Experts of a small language model: width 224.
Below are experts of layer 6 (counted from 0) of a mixture-of-experts language model. Rows are named router (the router's row for the expert), gate (a neuron's input weights, with its number), up (a neuron's input weights, with its number), down (a neuron's output weights, with its number) and show model dimensions 168-223. Each number is 128 + 32 x the weight over its row's rms, rounded and kept within 0 to 255. Numbers have three digits each.
After each expert's rows: "comes after" lists some tokens at least twice as common just before its tokens as in all text. This comes from a sample of Wikipedia text that the model never trained on. Tokens count by the router's weight.

# expert 37
router:182112082142148133084135117151134119158157140139097128071168081114099157126166106147142167100097171093154088167131107114173164116189212115078172176138172163170060135192
gate0:147059123106131083104093115117190040155118148164072152068117143099141092137109134121125150131036126106096111151178130131126150080067114137117162109155114091123109167101
up0:094100078093171144093143195133114151150109073175122167163122119118148103104095134116154136098118113141073090061066084114119129162113123095095111141190149161190141147109
down0:106132142141147120121135152183185194129145190132146127091129112077118091104074178152144130130056193105158059149117137146150090109149104124122184139137123104108158158079
comes after: " ", " (", "–", " —", "0", "3"

# expert 18
router:153149128115118122141160196134158160180133043163185108210100147084162098192129086092054100126109140166149116091133167140118141112092098128107102149101100190161139093153
gate0:162077135119171110120126184140177076145079105144114146191139101152130137162139154102073123103130110154079120062140171119113079115125126142054063118061052099133123153108
up0:104136048179124107155149149137176157057123127140130126112139078095166131107101167133149112107181157143118155144088125156125148115154068097120160155107198114126098078098
down0:049062158157163113152140115084143134144189149126152124162081140120107125139172143142146122173143162179105159065151129146144130149168153173124167200140139114128182089165
comes after: " the", " of", "-", " by", " Ar", " Al"

# expert 127
router:095178091092096074124119143133099207125193163082110114036167121103129160138129135133153136168162097208189156136156132105138163114128167122106157136219158163111081123102
gate0:141059098085104132143100102130114112121163116154126143137064139145146112152096068148121105163182085191093102136156118134147117134065109130157018107121142160136096132142
up0:113061112117150106178124096076109170121168118155124115101075133161123102144095097143154090182163113176098162134188102164116107150077093148175063125165146153084101113141
down0:109133148113132085179107146082121088140110145116160139144049138095159169155113126142155067163083078122127115106161082058065226155133132150115142156131097126156097083102
comes after: " ", " (", "–", " University", " $", " number"

# expert 58
router:085074119159134155093172109118148148109124138120165161139166101092076203130120151117128085108065095147169127154158106135110108169157159134141064135131101127129068094173
gate0:124152152087072114078126102172107142156118146177121091081114155109106126097076117137105142134093145159137079117126087118112104086153134121144131101158145168199112079165
up0:188155121111128140124095114176111186123113162145159053107113145089085104097097129134119116146110169157136170112104094106141074108139130098083117080150123174149118090161
down0:149094163223169121158131140069154182152167166132141134106106132161159150123111100121142107135151091134099100126101141144082126066132102122158143114155106154164131090163
comes after: " of", " with", " a", " for", " his", " and"

# expert 110
router:099087131130199152172095170133114139090094138110118163101168162171106184073146084184145084163107161156131165101118126120102070138188144113190070098148134102153061184107
gate0:099128092136153082146100156149161049129114109157185133152115147144162132101134078106155114111111101123117111128123141136149151134127103092095123150041165121133119139128
up0:149130105141129164143163173039158176162125160133096132109152108147096131124131180082117167142199124161145151121071118152109144143144160168134148125200153117078134115173
down0:112105167080129154099109112143124153140124137088078179109187067147128126101095126116136121159087099161135123120234191200127101074099085100143120075166082134124122118101
comes after: " is", ",", " was", " and", " It", " it"

# expert 1
router:101123136084146148113155184177115097134060099140091129152148169200099130071133157110109100116110133121135134123117161097122078130132180097113068137050146069113139154090
gate0:086116086172134098102141119203138179202123127117149141187143175099190137101106121159134063135121189154121102096134140137064125163141134122067089144140108118124157124108
up0:133138144167122076129118172180150208190078190134054167116173129135170124107121132072066126117143127180137132118078105119114079152144129149186132127179123153186189119113
down0:164155144149181116108131091086103144077128129115173125102181142145085146121160087085200185156167097143078119101152081140110152170144120125153102129128140154129116096121
comes after: " was", " is", " it", " he", " He", "."

# expert 88
router:137118173183087103075115118175082165154152156122124144107146102130159106111129143136127121129095161113123059172102112113115160089142146136092157145167165174166146137149
gate0:109167150105170044147116075159135173101135102151151141139137086153135079145137130112169111143123146134165091131137158121170136077139132243083127110106172121085116096164
up0:160139098101125155111112127125107138088141083141139126113103164137161102090150121106149146103124141146087115095187171177122099173125120082169104163142134069135107158088
down0:151118148138130151101192141165115060121102128094125170150155160165181149114075128127155148142112094157170089144124126165169095135152134123147103154138123144132206126126
comes after: " ", " |", "0", ";", "–", "1"

# expert 20
router:095118132195140073098194133179098103190137166161097111103154100077102153076157120126107158095172113158144082196148096081097119120135124090099143123153112131175134069155
gate0:113174077129100108142116118161190114141133166143213155107094171146146088156110052159138144113100134112144142116124138158097127072076106114149159122125112100090186143136
up0:108098158144142104240147090122173138145160136133116185041136113137103107111200129201154197157117146140140102172157117120148157115182122165104157123164133064165076102151
down0:075148100110180143136108134146170103118180086181104108126123147191113134141149121176114170070060149142133135145100085118139110108146146157134156167133162108061147158079
comes after: " |", "0", "1", "2", ";", "3"

# expert 38
router:069133169109149073130147167150123141109098118172063155098167130051186142087153136093118067160111133168105154144135092102087069098159161159164131152118049157136149071143
gate0:093125133129095129164033125109102118091063103134200107114145115173163117108138138079162159160160135108106070108145148142120111126072172066153093136039090115166111114120
up0:140132211167115124124056072114115118118103133096168138137121125161135140108091133110164134182120118090134115112142092114136194109133159125129147110124152142151174153069
down0:103214137091130113153139116155149154168095103220137178108174207133091080112143096043075112118147105096147162168103100113169186111114101122090126127135141061107142146076
comes after: " |", "-", ":", " ·", "\n", " km"

# expert 75
router:148174145079114105091155101109072149113108149206189089091094137131095105110125133204034150156163182135178153099100166126086103130162130113076118125092110093114117147124
gate0:102109153194166144072135100066122102152196148107094126141148099139120105122130143144138117140136115083143148167082093190129076164140080136114100114123126135127206186084
up0:121135156076146123159165180163147084134123092158142142143137131125132148196122156144089126115145090159090076127155112082132194109117141171136146156151074074131094112118
down0:150154147100114134147142131207117170095105154144101125140153164087123151190135088141111124131105103146145120089151123140112139071144129079183149131178106119158096138110
comes after: " to", " he", " for", " was", " He", " had"

# expert 105
router:129151142111170100127157123136161139102088089106176089098102097127150095143106122126115064158046126126164147113153181162127190167082139140155092157146171124110106150133
gate0:113097145137124190207114119133098117130120124067153149168187136150111110143123107106146142167125142110099114158100117068106120144125138082134070185116155129121154129058
up0:152063173163169129110088123154098109158147208137083119115177129105103147174120128090121090146119156130066161107125180123084119121114120099100142089063133141046091174088
down0:171120089096116090162180095151139162065143139132144113105149068163144157128102138101169098149136110160121099170137148109135168154180119095152133105098149143118145066121
comes after: " the", ",", " of", "-", " The", " that"